Weights of a small mixture-of-experts language model, trained from scratch on English Wikipedia: 11 layers, 64 ELU neurons an expert.
Below are experts of layer 6 (counted from 0) of a mixture-of-experts language model. Rows are named router (the router's row for the expert), down (a neuron's output weights, with its number) and show model dimensions 128-191. Each number is 128 + 24 x the weight over its row's rms, rounded and kept within 0 to 255.
Before each expert's rows: a language model's description of what the expert responds to. This comes from a sample of Wikipedia text that the model never trained on.

# expert 59
Description: Pronouns, modals, relatives. Relative pronouns, pronouns and auxiliaries opening clauses, such as who, that, to, they, would, can, in explanatory prose.
router [144 167 122 101 149  88 140 132 101 115 105 132 117 118 128 148 149 176 109 134 179 156  92 160 129 154 148 136 116 152 139  93 132 105 156 139 114 123 135 155 119  93 109 164 102 128 127 159 163 124 138 115 103 119 105 121 120 128  84 130 123 150 121 134]
down0 [115 140 149  88 114 150  88 190  87 156 128 119 118 131 127 173 130 148 122 142 145 125 121 112 156 124 105 101 137 101  75 112 124 130 112 130 102  97 154 138 133  96 121 143 154 160 110 160 140 132 140 152 107 121 125 129  90 121 128 108 125 146 142 164]
down1 [126 138 135 181 146 131 146  99  98 110 129 119  89 118 123  98 121 154 143  99 144 148 114 151  94 141 130 161 144 126 134 120  72 119  90 100 121  89 128 136  95 104 152 162 139 141 112 121 146  84 150 158 147 104 106 114 103 130 119 118 145 139 141 165]
down2 [105  88 121 167 109 136  99 171  96 121 159 103 108 106 135 132 113 102 183 143 138 107 141  73 131 141 127  82  98 123 122 145 159 138 147 136 100 120 130 129  89  95  81 105 119 133 145 126 109 150 136 119 110 137 117 132 128 123  94 141 150 127 138 145]
down3 [140 113 131 113 130 120  72  86 153 123 127 141 124 135 118 162 147 106  92 142 106 165 169 150 138 137 134 135 132 104 161 109 140 113  92 148  95  88 117 123  73  97 120 145 121  87 144 107 117 120 125 155 117 145 114  87 163 148 148 149 110 153 147 104]
down4 [114 164 112 131 139 143 169 109 126 118 145  97 140 105 109 158 137 127 135 131 116 155 147 106 110 141 134 129 186 121 147 148 109 170 160 118 125 142 115 107  86 142 112 103 150 112 110 118 144 103  96 136 138 140 103  99 133 119 116 121 122  93 122 124]

# expert 57
Description: Word-final name endings. Final pieces of Latin species epithets and foreign personal names, such as -ia, -is, -ata, Ghazou-ani, and Thai syllables in tables.
router [152 150 127 127 158 115 128  81 143 148  84 165  69 106 191 138 117 147 124  99 146 170 105 157 104 113 108 127  66 111 147 164 154 125 140 154 127 124 135 152 121 135 143 164 104 136 133 147 147 132 153 120 125 113 113 155 115 126  55 127 121 144 134 121]
down0 [164 109  86  96 151 136 110 117 125 142  88 106  73  92 107 138 106 153 177 135 129 153 134 114 134  88 110 125 147 147 214 141 124 147 116 195 111 105 108 163 132 137 105 165 109 163 139  99 130 111  99 140 112 103 136 143  90 156 126 107 157 112 103 153]
down1 [154  92 100 197 146 103 154 153 128 157  98 119  94 137 153 121 170 127 121 150 143 112 119 117 102  92 108 120  99 113 128 150 144 164 140  89 113 104 151 125 157 164 154 126  85 130 124 106 136 126 135 158 146 120 126  96 164 147 108 149 105 108 145 128]
down2 [138 145 158 126 115 147 139 142 110 157 153 148 123 151 161 144 107 118 169 113 172 141 163 119 128 129 131 150 148 164 148 116 121 120  99 144 134 117 131 144 136 110  79 139 121 179 138 111 110 127 129 177 114 128 128 115 141 155  94 116 139 174 117 156]
down3 [142 154 144 156 102 113 144 113 154 143  89 121  71 138 111 109 146 113 132 135 133  66 131 102 122 102 169 136 143 153 173 170 107 139 120 147 134 103 147 128 122 110 118 114 143 122 111 104 121 111 102 132 136 130 139 172  88 181 151 141 115 157 125 119]
down4 [122 146 145 114  91 128 160 117 151 127  97  90 105 152 163 126  92 106 121 162 146 133 128 108 113  82 106 133 145 160 112 165 134 130 146 149 126 153 124 117 159 152 124 142 164 126 134  67 137 157 144 148 138 134  98  98 117 118 147  67 188  44 179  93]

# expert 26
Description: Numbers in tables. Digits, ordinals and short cells in tables and numbered lists such as episode numbers, scores, rankings, e.g. 4, 6., third, MF.
router [132 143 128  70 125 108 131  96 146  78 123 197 101  90 144 123 154 148 134 118 129 129 113 111 111 135 133 143 132 125  96 120 138 121 136 110 121 130 135 126 125 143 154 138 157 160 158 165 170 147 146 114 139  73 140 116 128 118 103 102 107 148  79 126]
down0 [ 95  73  99 126 135 141 111 139 149 102 141  79 179 109 150 105 127  85  91 168 168 112 160  76 119 145  92 104 169 101  99  87 124  95 104 117  97 134 118 119 171 111 126  91 144  91 108 119 122  95 104 121 113  94 143 100 190  96 112 160 145  85 146 124]
down1 [129 128 130 132 134  98 133 129 125 113 127 144  77 177 156 142 153 132 114 134 131 118 154 128 125 141 178 139 120 147 144 125 151 128 137 129 119 163 118 130 112 128 109 130 117 118 115 138  95  93  75  82 150 118 147 122 104 144 105 134 141 160 119  94]
down2 [ 97  90 157 143 140 133 174 155 138 141 159 143 111 178  76 145 158 126 102 158 165 141 148 116 146 132 132 123 172 169 116 126  96 156 117 124 111 124 114  59 122 108 113 111 116 149 133 133 145 122 130 130 125 115 112 105  87  86 128 135 165  76  96 107]
down3 [128 143 122 112 127 103 144 108 119 132 133 151 146 131 129 134 160 104 133 176 134 142 126 126 149 126 125 162 183 112 166 166 178 112 143 122 158  79 163 163 123 154 121 119 108 144 149  78 121 149 113 122  78 114 138 147 122 101 119 127  91  84 129 174]
down4 [134  91 116 112 146  76 105 151 112 122 148  98 131 119 148 151 131 136 146 125  92 129 122 113 136 129 156 160 132 109 136  90 145 156 160 160 165 120  98 125 137 138 143 141 123 139 119 136 169 150 127 166 106 117 131 133 115 117 109 105 101 116 161 165]

# expert 27
Description: Name-start pieces. First word pieces of proper names, often the article subject right after a title heading, such as Mit(chell), S(eleucia), Flora.
router [146 133 138 108 161  79 103  94 113  81  96 124 117 107 184 138 135 127 124 111 137 116  92 148 106 166 117 131  96 104 116 141 116  99 124 133 117 133 158 144 130 107 153 117 129 155 146 139 155 125 123 134 131 141 143 137  93 134  90 129  74 117 100 126]
down0 [176 120  87 113 147 115 123 178  78 172 136 113 113 153 139 105 115 104 171 113 127 128 110 101 116 131  93 158 152 123 130 123 117 156 121 123  88 103 120 124 119 115 111 168 111 132 136 138 120 137  85 135 125 152 142 134 154 143 154 123 132 112 105 154]
down1 [186 100 149 154 102 159 151 165  84 143 135 124 141  90 136 120 195 117 114 196 151 120  83 143 142 153 163  97 171 124 137  85  84 140 133 122  90 126 115 179  94  96 129  97 120 140 111 123 134 150 130  61 130  82  98 132  91 128 108 175 105 115 128 150]
down2 [153 123 146 112 143  98 125 131 121 142 160 119 146 115 123 134 112 125 131 106 101 123 120 149 150 158 102  93 124 151 101 122 108 139  94 111 110 156 146 172  94 111 120 120 177 126  90 159 153 175 155 125 157 145 101  87 102 134 126 127 131 149 118 151]
down3 [104 134 147  93 112 151 116  95 121 118 120 124 140 165 145 131 101 129 116 141 132 157 126  85 108 119 116  67 124 110 138 131 126 134 161 143 116 127 127  92 144 144 105 152 116 128 173 137 117 137 162 114 134 100  99 159 164 113 150 119 147  86 123 129]
down4 [112 162 135 111 115 158 134 144 124 132 128 156  96 108 127 172 106 165 108 117  86 117 131 114 128  89 139 143 157 154 170 144 121 124  94 150 116 103 136 150 128 120  76 113 139 109 108 110 147 120  98 130 156 120 147 144  97 132 103 147 120 133 100 117]

# expert 29
Description: Numbers and counts. Digits inside large numbers and count words like million, three, several, many, in statistics, populations and money.
router [114 160 152 110 127 100 115 115  94  90 124 136  85 124 150 121 127 152 133 124 165 181 115 174 129 140 141 129  92 135 146 142 182 108  80 138 143 109 144 113 162 161 175 131 118 128 151 120 198 120 116  88 152 120 143 129 114 138 117 116 106 152  92 126]
down0 [114 141 115 185 138 110  98 118 129 144 111 107  81 123 103 159 128 117 146 137 119  96 135 130 116  95 115 148 146 159  75 131  93 127  66 144  92 132 115 137 154 165  65 139 152 150 115 128 123 132 143 115 144 137 112 127 126 132 133 114 167 156  99 149]
down1 [108 116  89 133 103 155  84  67 133 150 143 142  98 139  90 126 134 133 146 141 147 118 128 139 118 119 130 110  98 126  82 150 135 124 137 152  87 120 153 122  57 127 117 120 147 136 138 119 112 109 173 166 150 142 114 144 107  71 107  81 135 155 117 144]
down2 [120 101 135  93 179 127 153 112 119 109 111 131 107  92  87 111 127 169 129 158 157 138 139  94 121  92  96 107 151 139 140  94  91 166 117 148 154 123 136 146 102 104 120 126  89  89 118  92 130 112 175 122 137 125 151 168  66 151 119 101 118 156 115  98]
down3 [109 101 117 135 107 157 148 114 131 144 150 151 115  98 132 121 124 140 153 139  94 131 136 112 128 148  95 133 113 120 151 140 134 138 108 123 140 124 163  99 105 131 102 126  92 110 100 138 139 145 119 143 132 148 115 137 138 152 140 106 141 150 125  96]
down4 [132 144 107 147 143 104 118 176  97 117 164 127 165  77 135 125 163 132 129 138 120 124 105 119 119 133 192 135 128 146  82  67 133 129  77 149  96  95 102 133 153 151 137 130 144 129  88 124 109 143 130 102 136 128 131 129 127 169  98 143 146 120 165 153]

# expert 20
Description: Purpose and motive phrases. Prepositions, modals and nouns in clauses about aims, help, money or land, e.g. for, to, intent of, could, support.
router [132 124 108 115 126 127 117  96  81 123  72 130 102 125 140 135 130 135  80 129 142 139 136 155 139 169 127 164 101 156 128 110 162  74 103 103 134 154 119 147 115 148 176 130 136 158 132 146 166  93 147  84 137 120 125 172 161 127 103 142  90 147 123 144]
down0 [137  81 123 127 106 113 123 131 114 144  99 140 102 153  90 105 105 145 102 106 116 114 159 132 100 101  93 124 123 142 131 109 116 105  95 113 131 110 114 132 123 122 132 146 138 103 139 102 164 153 127 122 131 122 134 109 179 137 143 163 137  93 132 125]
down1 [165 136  99 140 129 119  93 136 113  90  97 134 129  76 104  83  95 138 161 137  95 158 140 155 143  83 142 121 157 111 122 112 111  83 147 113 140 143 128 104 114 116 119 149 102 197 126 149 159 187  80 138 129 103  99 127 127 128 113 172 117 157 127  85]
down2 [143 132  98 154 140 137 123 112 128 129 117 135 101 115 144  92 132 121 140 107 130 150  79 119 105 143 104 116 109 115 138 116 138 141 103 122 104 138  81 119 117 106 170 102 141 145  99 138 121 150 128 136 117 124 131  93 100 124 114 152 115  95 118 111]
down3 [101 134 109 145 141 115 138 147 129 175 166 102 143 166 107 145 119 130  90 102 110 128 141 131 126 118 123  85 164 140 116 160  99 135 111 126 142 107 116  95 140  84 132 120 126  88 120 157 121 116 107 119 137 161 153 113 150 121 111 148 175 145 112 126]
down4 [ 97 130 141  93 112 120 127 151 120 113 111  71 141  98 113 117 136 143 134 161 178  85 140 143 173  85 141 130 103 118 122  94 116 153 136 124 118 122 104  93 150 142 121 168 108 121  85 100 132 137 112 127  75 164 122 109 134 134 154  84 147 135 117 103]

# expert 36
Description: Determiners and possessives. Determiners before a noun, such as this, these, its, their, his, a, same, new, usually after of, in or with.
router [ 98 138 135 131 140 134 136 105 126 137 105 156 107 121 139 116 186 186 122 103 149 145 125 164 113 123 114 164 112 149 117 114 128  98  94 106 135 113 117  79 140 142 153 127 116 124 101  97 139 146 121  73 112 112 153 149 134 109 135 123  97 163 123  86]
down0 [127 107 121  93 163 134 146 101 114 130  97 131 101 131 121 119 132 162 139 116 114 142 135 124 127 158  89  77 125 124 123 136 146 154 165 158 150 157 148 119 124 139 144 102 108 130 160 135 115 126 152 125 119 156 112 110 135 124 126 122 126 151 109  90]
down1 [ 76 116 127 119 141 145 159 127 184 139 132 136 102 110 142 105 106 129 138 135 125 117 177 121 116 108  84 146 121 106 150 132 119  98 113 116 141 154  95 151 183 149 105 134 157 118 140 102 130 153 123 148 147 130 154 112 146 156 190 131 119 152 113 128]
down2 [127 108 155 165 135 141 138 127 128 135 125 154 119 107 136 106 111 150 116 145 141 110 168 119 130  82 117 148 128 138 107 114 137 115 127 166 114 112 128 137 146 126 143 146 119 121 115 146 122 110 113 146 129  92 115 110 110 156 177 101 173 129 130 114]
down3 [ 99 116 154 157 123 105 148 100 171 186 167  90 122 117 140 131  99  98 152  99 121 118 118 143 108 101 147 144 142 108 127 127 141  90 130 119 138 140 125 131 154 150 163 113  97 160 112 119 150 150 144 130 136 181  74 125 121 122 128  88 104 142 155 141]
down4 [127 132 137 147 118  80 110  91 110 137 125 130 164 151 149 121 125 134 190 181  92 136 185 129 128 138 150  86 106 117 118 101 102 152 132 114 149 128 109 134 148 111 150 123 141 154  87  99 139 163  92 146 133 111 111 118 121 122 113 144 137 100 117 105]

# expert 61
Description: Clause-opening words. Sentence and clause openers after a period or comma, such as The, This, However, he, they, when, plus mid-word pieces.
router [120 142 129 129 143 120 111 113 115 102  95 153 127  92 151 113 144 177 131 134 170 142 102 169 101 149 182 142 134 141 117 138 130  58 103 128 156 129 155 112 128 140 157 156 138 119 127 136 182 108 126  77 141 111 151 124  83 104 120 119 107 149 125 134]
down0 [115 144 121 138 144 141 133 112 137 111 152 131 111 110 131 100 131 120 166 150  98 161 121 132  84 134 137 107 124 164 170 140 146 156 170 145 125 173 133 166 108 137 120 142 129 150 135 127 106 133 120 141 121 139  90 117 181 126 136 109  91 118  82 135]
down1 [123 134 119 102 115 128 121 118 117  81 133 162 137 122 137 114 133 162 150 182 122 136  94 139 131  99  90 147  69 161  85 122 142 130 138 114 115 117 121 179 113 131 149 173 134 101 119 117 140 140 148 128 171  72 125  64 137  95 158 111 106  90 114  99]
down2 [141 107 128 122 114 131 112  76 134 133 132 109 123 131  91 184 120  73 135 149  84 135 166 117 122 115  92 134 117 149 129 133 144 131 140 141  80 150 156 135 127 105 127 116 122 113 104 127 142 136 158 155 102 130  38 121 129 144 126 171 138 138 126 110]
down3 [144  67 145 159 107 115 119 123 161 128 118 115 130 104 170 105 101 107 155  96 103 114 162  88  96 121 131  86 127 127 133 138 146 113  97 118 151 128  82 152 158 147 101 127  97 118 155 138 130 139  86 151 102 140 140 131 156 169 119 192 131 129 133  86]
down4 [136 130 112 140  85 166 124 177 103 118 137 128 127 112  95 122 136 157 120 148  99 111 111 146 153 140 103  99  99 121 152 101 108 108 143 167 104 119 131 156  97 139 133 154 113 114 106 126 114  81 107 129 127 127 106 104 165 131 145 132 134  91 168 136]

# expert 44
Description: Section headings. Wiki heading markers and heading words such as == Career ==, See also, History, Personal, and first words after headings.
router [161 144 158 105 127 119  88  79 127  99 119 133  93 126 141 131 166 116 122 107 130 159 131 124 118 121 118 159 106 138 154 124 141 105 140 156 122 118 148  80 116 158 126 182 118  99 151 140 122 134 159 157 118 106 122 138 138 111  97 122 131 153 150 154]
down0 [120 136 147 138 125 128 160 142 145 147 140 113 140 140 126 145 138 116 121 138 136 139 113 157 127  91 168  68  93 123 109 130  91 115 108  92 139 146 164 172 153 131 108 144 128 113 128 149 136 122 165 119 139 150 135 131 121 101 157 161 123 163  86 101]
down1 [145 136 134 134 124 138 154 108 145 145 137 122 111 165  78 123 171 146 113 125 129 110 140 157 105 106 131 146 103 120 138 139 133 137  80 126  92 158 145 133 128 137 118 143  61  93 121 127 107 112 120 121 108 132  96 134 184 134 102 112 107 125 115 129]
down2 [110 156 115 130 107 136  98  85 136 139 104 102 123 150  97 131 115 127 118 123 137 104 134 118 147 110 144 122 161 113  86 137  57 147 135 153 161  93  68  98 154  76 102 142 140 127  81 153 128 161 108 133 149 107 135 103 137 137  97 146 153 151 147 149]
down3 [129 127 134 147 144 132 133 112 134 105 173  94  85 121 120 134 126 162 121 154 122  85 109 103 159 145 147 134 142  85 121 117 100 140 149 118 125 125 172 107 138 130  95 138 149 124 112 126 109 116 130 113 170 176 108 118  77  90 149 139 164 155 109 118]
down4 [160 145 129 127 103 161 104 105 123 126 140 140 112  89 142 108 131 169 147 135  99 135 153 100  79  92 170  77 141 123 125 143 135 141 128 118 157 123  96 153 129 152  89 129  94 101 150 114 112 130 142 136 105  92  99 130 148 123 132 117 134 141 138 137]

# expert 40
Description: Digits and foreign bytes. Single digits, especially 2, inside years, coordinates and figures, e.g. "2021", "139.726806", plus Thai, Japanese and Cyrillic byte pieces.
router [123 194 156  99 139 125 125  79  80 101 113 128 139 137 130 109 141 117 154 126 122 144 115 133 160 138 126 141 138 129 151 112 102  91 125 143 110 139 127 118 146 106 140 135 139  85 147 114 152 119 124  99 106  91  84 160 102 120 131 129  81 142 139 107]
down0 [165  94 147 159 153 132 135 160 148 164 162 156 116 124 143 130 140 119 151 144 119 113 153 129 132 169 143 128 158 189 155 162 144 138 119 147 163 113 136 100 147 122 120 156 137 128 138 128 151 126 136 143 118 120 138 128  76 128 104 146 138 166 122 156]
down1 [118  87 160 170 138 121 137 109  79 115 135 110 129  99 171 128 127 116 116 129 151 155 126 121 163 117 126 119 128  73  81 153 121 122 122 102  98 110 144 164 116  90 134 117 158 116  85 120 136 141 152 138 200 150 129  97 188 128 131 111 121 111 149 132]
down2 [121 139 145 123 177 118 172 222 127 124 137 155 140 120 125 161 126 126 134 156 110 133 141 117 144 126 132 118 125 128 155 137 116 136 176 105 213 151 167 135 149 115 137  90 139 113 147 158 136 105  98 126 146 116 122 161 141 134 147 132 164 119 150 139]
down3 [148 173 157 116  60 104  94  94 122 152 129 115 118 163  94 131 147 145 118 138 142 158 104  78  90  86 117 166 117 162 144 133 140 104 109 145  83 102 117 106  70 160 100 185 145 107 131  97 144 146 107 127  78 126 118 140 123 142 143 136 168 149 141 155]
down4 [120 126 132 161 151 125 133 124 129 142  99  88 144 151 107 106 114 118 134 133 114 109 124 109  99 129 119 125  90 154 121 140 124 134 151 100 112 126 112 125 120  98 114 101 189 159 121 136 172 140 121 122 124  85 107 135  83 162 136 106 114  83 154 153]

# expert 13
Description: Infobox field labels. Field names and list dashes at the start of infobox or data lines before a colon, such as Release date, Date of birth, Coordinates, Species.
router [101 200 125  88 107 122 137 109 143 126  99 105 123 121 118 128 147 108 119 107 143 108 103 111 120 148 166 134 113 170  89 112 105 123 140 133 146 126 131  90 101 139 130 149 132 146 149 147 146  88 148 124 142  73 114 150 137 109  76 159 129 139  92 109]
down0 [138 165 104 117 137 155 117 122 139 130 125  99 114  80 122 119 126 163 107 135 117 130 116 137 166 121 139 126 116 122 119 112 122 186 105 149 110  84  86 130 184 106 103 105 142  98 128 102 155 123 118 130 141 131 140  95 136 125 130 171 157 119 126 107]
down1 [134  71 157 137 138 135 167  95 132 114 148 157 149 117 118 167 103 142 111 139 113 143 160  81 111 114  85 112 118 139 151 139 163 120  93 141 125 118 128 151  71 143 118 129  94 146 121 142 156 104 148 112 120  68  89 150 145 144 100 158 138  99 142 151]
down2 [121 124 154 172 143 106 102 134 115 126 133 125 110 118 176 184 149 131 126 107 133  97 137 125 150 105 110 131  78 114 139  91 123 170 129 116 126  92 137 146 101 136 127 165 164 122 149 170  98 130 111 162 140 109 110 121 126 158 133 129 148 101 120 111]
down3 [ 94 145 124 106 127 138 133 142 155 156 152 105 114 157 116  73 148 108 139 154 168  88 114 107 136 137 117 118 130 170  90 125  85 143 121 165 146 136 136 148 111 111 118 120 134  96 112 127 136 132 110  90 102 152 108 141 152 126 154 144 104 106 124 114]
down4 [105  85 100 128 109 122  89 155 171 142 110 162 129 147 120 136 118 127 146  99  94 124  91 148 104  95 125 126 100 125 158 142 119 111 117 104 110 131 127 152 115 104  87 127 135 110 130 136 136 130 135 132 118 154  97 147 141 129 109 135 162 124 141 145]

# expert 47
Description: Field label colons. Colons after infobox and list labels, like IATA: or Website:, plus table separators and listing words such as including.
router [155 166 138  80 125  83 139  94 118 114 139 136 126 122 169 178 106 166 140  92 134 125 122 148 128 121 114 173  73 129 131 134 115 121 153 184 121 107 153 107  98 119 159 147 151 158 133 161 162 110 174  98 150 109 129 124 106 137 127  91  92 166 126 115]
down0 [101 119 112 117 121 116 150 157 136 137 166 117 170 158 142 115 134 106 150 130 103 145 163 111  96 127  70 122 134 122 116 106 169 119  84  67 122 139 177 138 107 121 134 106 131 170 109 120 152 133 115 147  86 147 154 170 132 123 114 151 123  90 132 151]
down1 [124 132 123 156 119  90 171 164 189 136 119 138  96 116 105 122 100 125 116 121 143 128 167 153 134 113 132 151 139 126 149 144 153 144 141 165 116 141 163 134 139 113 154  84 137 152 114 148 114 157 111 140 132 127 129 124 126 124 112  89 127 102 102 111]
down2 [ 93 124  38 129 147 146 134 130 107 109 139 197  89  87 139 144 123 162 104 140 117 123 153 118 180 134 125 177 114 119  96 131 107  98 110 112 112 188 133 172 136 163 104 139 107  98 118 121 135 148 112 157 117 104  94 109 156 137 125 121 130 127  92 138]
down3 [142 127 157 116 106 119 133 116 122 132 174 111 123  92 175 122  95 115 139 144  98 136 150 149 120 100 140 102 126 107 124 138 131 121 117 144 123 144 117 197 109 104 171 106 118 100 102 108 129  98  79 119 106 137 132  95 148 131 162 120 113 131 163 111]
down4 [120 129 148 117 149 147 150 155 217 138 113 126 117 120 131 146 133 101 112  97 132 155  51 134 106 163 107  80 105 147 128 124 121  86 136 123 157  83  92  94 151 124 126 148 143 158 139 180 110 109 128 102 107  95 142  98 103 144 120 119 166 112 120  79]

# expert 28
Description: Prepositions in prose. Prepositions and function words in explanatory prose, chiefly for, of, by, via, using, e.g. "grown for the consumption", "tested for vibration".
router [125 142 133  76 112 130 130 113 103 113 100 152 110  94 150 159 114 117 142 128 155 146 107 143 126 138  91 163 133 149 110 117 135 111 137 140 135 126 105 100 105 113 187 137 158 152 106 134 177 108 162  91 135  51 170 154 114 120  94 133 106 160  77 100]
down0 [ 94 142 107 131 138  82 133 124 133 133 121 124 123 145 125  86  93 137 139  99  78 171 164 150 146 139 148 113 108 117 124  73 112 136 130 138 148 122 142 108 132 176 145 119 125 136 134 146 116 135 145 159 128 176 149 126 145 143 152 113 153  73 128 133]
down1 [ 93 131 157  57  95 125 130 101 126 187 147 148 123 137 113 124 147 125 127 148 105 131 172 126 136 138 102 140 160 120 108 144 133 164 128 138 151 122  98 132 105 133 137  91 128 148 129 129 126 104 144 116 124  95 147 154 100 140 158 149 104 138 151 112]
down2 [105 145  77 119 145 143 134 150 173 156 143 123 113 129  92 120 168 102 110 124 142 167 106 119 153 177 124 102 114 137 162 114 155 147 139 184  84 116 110 110 108 101 124 114  86 150 112 122 118 141 163 125 125 129  80 152 133 118  89 148 147 177 109 117]
down3 [143  78 159 140  58 155 145 137 156 108 112 137 123 160 115 118 126 156 154 120 139 130 133 152 121 108 112 140 121 135 178 149 108 113 134  91 138 113 121 124 133 128 142 115 143 122 105 134  90 114 152 103 139 110 135 106 148 130 183 132 130 106 145 137]
down4 [101 121 140 125 196 115 152 155  90 120 172  93 134 110 166 132 141 140  92 120 157 168  64 148 109 140 169 118 174 133 150  99 128 145 126 141 115  91 157 136  74 134  98 132 111 151  91 126  56 135 133 147 104  83 129 112 104 150 117 151 131 124 124 168]

# expert 15
Description: Spaces before numbers. Bare space tokens before numbers, opening parentheses and LaTeX symbols in math formulas, table cells and date ranges, such as = 0.
router [141 111 145  95 140 133 145 109 139  97 112 164 104 123 156 127 146 154 113 101 133 157  90 152  97 142 147 125  81 113 107 122 152 134 130 130 126 125 121 131 114 161 138 144 101 120 112 125 162 131 138  99 115 112 138 114 129 152 106 100 114 138 117 108]
down0 [112 108 117 105  99 126 111 146 161 129 105 101 114 126 107 157 139 144 125 126 128 143  90 153 136 118 135 107  75 128  92 153 113 135 124 108 104 109 128 118 113 125 149 138 122 125 115  54 114 143 180  65 123  86 141 115 121  64 127 117 135 138 101 125]
down1 [107 135  89 102 114 142 102 117 159 138  93 177  92 165 110 107 119 120 122 140 110 154 188 152 103 115 137 146 124 155  95 145 143 102 143 103 121 116 148 133 175 144 167 114 125 162 149 109 113 145 109 144 154 131 147 133 153 112  98 100 165 101 146 141]
down2 [124  94 136 136 126 143  92 107 106 121 145 104  90 142 121  90 112 169 137 108  94  97 103 138 123  92 147 125 131 141 119 166 181 113 118 146 139  88 152 118 159 145 167 133 108 134 116 113 137 145 143 116 141 137 135 141  96 134 103 121 160 116 144 128]
down3 [100 147  77 149 127 167 134 172 152 114 158 153 135 154 174  96 102 140 161 150  97 146 179 139 148 105 104 102 132  94 150 185 129 175 113  82  87 189  81 119 127  85 124 137 103 144 101 102 129 102  61 153 134 168 142 123 129 130 171 167 107  87 157  91]
down4 [149 147 133 127 135  97 121 150 111 123 105 144  98 144 160 128 122 147 113 156 182 123 145 172 119  89 122 155 122 141 122  69 130 116  89 119 139 109 130  92 130 140 111 132 127 131  89 124 119 135 153  99 151  94 118 147  90 135 142 112 185 169 101 124]

# expert 0
Description: Definite article "the". The article the/The, mostly after prepositions like of, in, to, plus foreign articles Los, El, Les and infobox field names.
router [108 151 117 112 121  63 100  95 107  93 107 129 125 112 121 128 123 138 118 127 123 154 116 126 126 140 135 154  98 106 113 122 130 132 117 117  84 166 114 104 121 116 181 150 151 124 158 149 199 128 147 105 131  72 147 157 107 136 110 103 145 127 110 131]
down0 [107 114 137 127 108 119 107 138 156  97 138 179 120 145 151 114 122 121 156 167  47 142 113 170  90 112 129 146 138 127 110  86 121 144 125 122 120 171 121 101 127 110 134 132 146  98 122 138 117 153 103 113 124  85 204 109 185  99 155 103 157  97 146  97]
down1 [121 107 124  77  99 155  85 132 118 102 148 159 155 132 130 103 118 111 126 154 135 144 123  92 128 163 141 125 136 166 117 113 131 168 153 164 176 101 131 123 131 121 131 138 116 123 118 127 155 113 101 108 133  90 166 124 164 146 117 114 128 126 102 104]
down2 [ 66 122 137 156 152 143 107 120 151 149 128 111 109 101 149  99 123 112 128 126 146 142 132 180 157 124 134  82 128 146 157 173 114 130  89 155  87 121 125 112  97 163 119 141 145  88 112 146 147  99 122 132 120 131 122 138 132 175  68 148 139 121 129 129]
down3 [120 118  88 120 136 134 128 149 187 149 116 126 107 101 153 139 154 149 101 133 171 120  70 134 122  87 112 139 168 168 111 125 146 130 165 124  76 140 108 142 155  88 136 136 140 153 130 119 112 152 148 134  94 144 158  98 125 158 142 148 147 121 130 123]
down4 [177 158 143 152 112 138 139 110 160 147 121 139 132 145 141 117 116 161 115 154 130 127 134 131 122 117 153 145 136 120 130 178 113 100 136 168 106 146 117 114 137  86 114 164 111 119 111 102 144 146 100  96 134  92 134 120 103  96 102 122 172  79 107  83]

# expert 46
Description: Row and line starts. Tokens opening a table row or indented line: leading pipes, spaces, dashes, quotes, country codes, and Thai pieces in lists.
router [154 181 128 127 138 117 128  95 120 128  81 156 117 109 147 109 144 131 123  94 143 114 115 103 156 109 107 143 105 131  95  96 107 153 136 114  96 137 108 134  88 121 155 161 171 112 149 125 130 145 137 119 138 122 104 119 117 145  99 100 118 132 119 157]
down0 [132 145 129  69 124 150 101 121 127 144 151 132 135 131 143 128 146 159  97 176 125  92 148 114 110 177 136 126 105  96 131 152 171 110 145 146 115 101 146 120 106 138 159 157 116 117 159 157 132 116 175  99 150 162  73 139 102 109 147 139 100 143 122 142]
down1 [152 156 132 144 154 178 120 131 141 113 148 136 158 133 175 134 113  99 113 136 118 129 124 119 122 101 135 139 135 136 103 129 150 144 129 131 118 123  81 152 158 136 179 135 132 138 117 150 105 132 165 170 124 160 117 107 120 121 103 149 146 107  97 135]
down2 [129 137 155 148 148 124 145  79 113 108 164 118 151 152 126  97 111 119 116 135 126 147 106 102 156 156 116 157  94 148 136 138 100  78 111 172 132 109 160 117  67 129 145 125 126 112 131 112 124 139 137 140 162 131 123 160 146 129 123 125  89  68 102 147]
down3 [110 147 124 118 122 125  96 105 159 120 124 140 151 121 109 155 167 140 189 138  95 148 166  94 145 124 101 137 128 119 185 111 120 145 149 102 154 163 108 141 178 169 173 113  94 131 129 132 110 111 172 136 110 134 146 153 150 130 153 113 140  99 113 120]
down4 [ 98 124 144 117 124 146 121  82 116 134 147 130  95 133  91 143 100  97 103 164  62 114 133  83 112 129 119 139 126 161 146  99 102 156  83 125 156 140 132  89 138 114 108  92 101 116 123 155 119 118 119 125 132 151  98 118 111  77 200 164 147 137 156 102]

# expert 53
Description: Name word endings. Word-final pieces of Latin species names and foreign proper names, such as -us, -ia, -ana in Cistothorus or Arabian.
router [157 103 131 130 159 108  94  93 117 104 102 167 129 129 121 156 117 158 117 125 138 147 144 137 119 162 116 139  59 130 112 145 150  88 124 118 120 135 171  73 101 145 139 154 140 157 154 139 166 131 140 131  98 149  95 102 101 113 117  77 101 117  78  87]
down0 [159 146 113 152 153 103 167 152 119 146 106 150  76 125 164 104 144 177 106 181 157 113 114  66  92 128 135 119  88 106 109 112 108 142 136  97 159 137 132  81 100 124 115 105 129 111 103 170 137 126  80 141 117 115 142 102 115 113 121 124 147 142 145 136]
down1 [104 136 149  98 118 119 151 129 117 165  95 108 129 166 125  89 130 141  81 120 126 115  80 142 118 135 137  98 186 133 190 112 148 142 150  94 139 128 157 148 126 159 166 145 108  61 112 127 117 108 159 116 118  78 171 152 131 122 135 119  97  78 140 104]
down2 [ 95  87 136 125 140 103 154 155 109 172 113 120 155 133 120 124 167 142 167 113 136 173 111 121 128 193 138 122  98 117 130  86 152 145 138 105 114 117 120 104 168 157 123 126 172 114 150 112 156 158 132 130 112 141 109  90 104 120 121 146 158 124 137 105]
down3 [171 162 144 137  99 150 139 106  99 119 146 200 153 138 114 114 156 141 139 134 135 138 142 165 133 132 122 105 169 121 146 118 108  99 129 165 143 117 126 127 118 167 100 155 117 124 104 100 139 142 104 130 170 122 108 162 158 120 136 151 121  59 127 159]
down4 [144 126 151 114 103 120 131 145 140 156 159 124 131 123 120 127 144 117 114 101 164 110 145 144 126 115 140 141 145 119  80 129 161 138 121 114 128 109 160 149 102 161 127 127 121 145 142 176 137 102 112 120 150 131 119  75 137 121 111 170 121 191 161  99]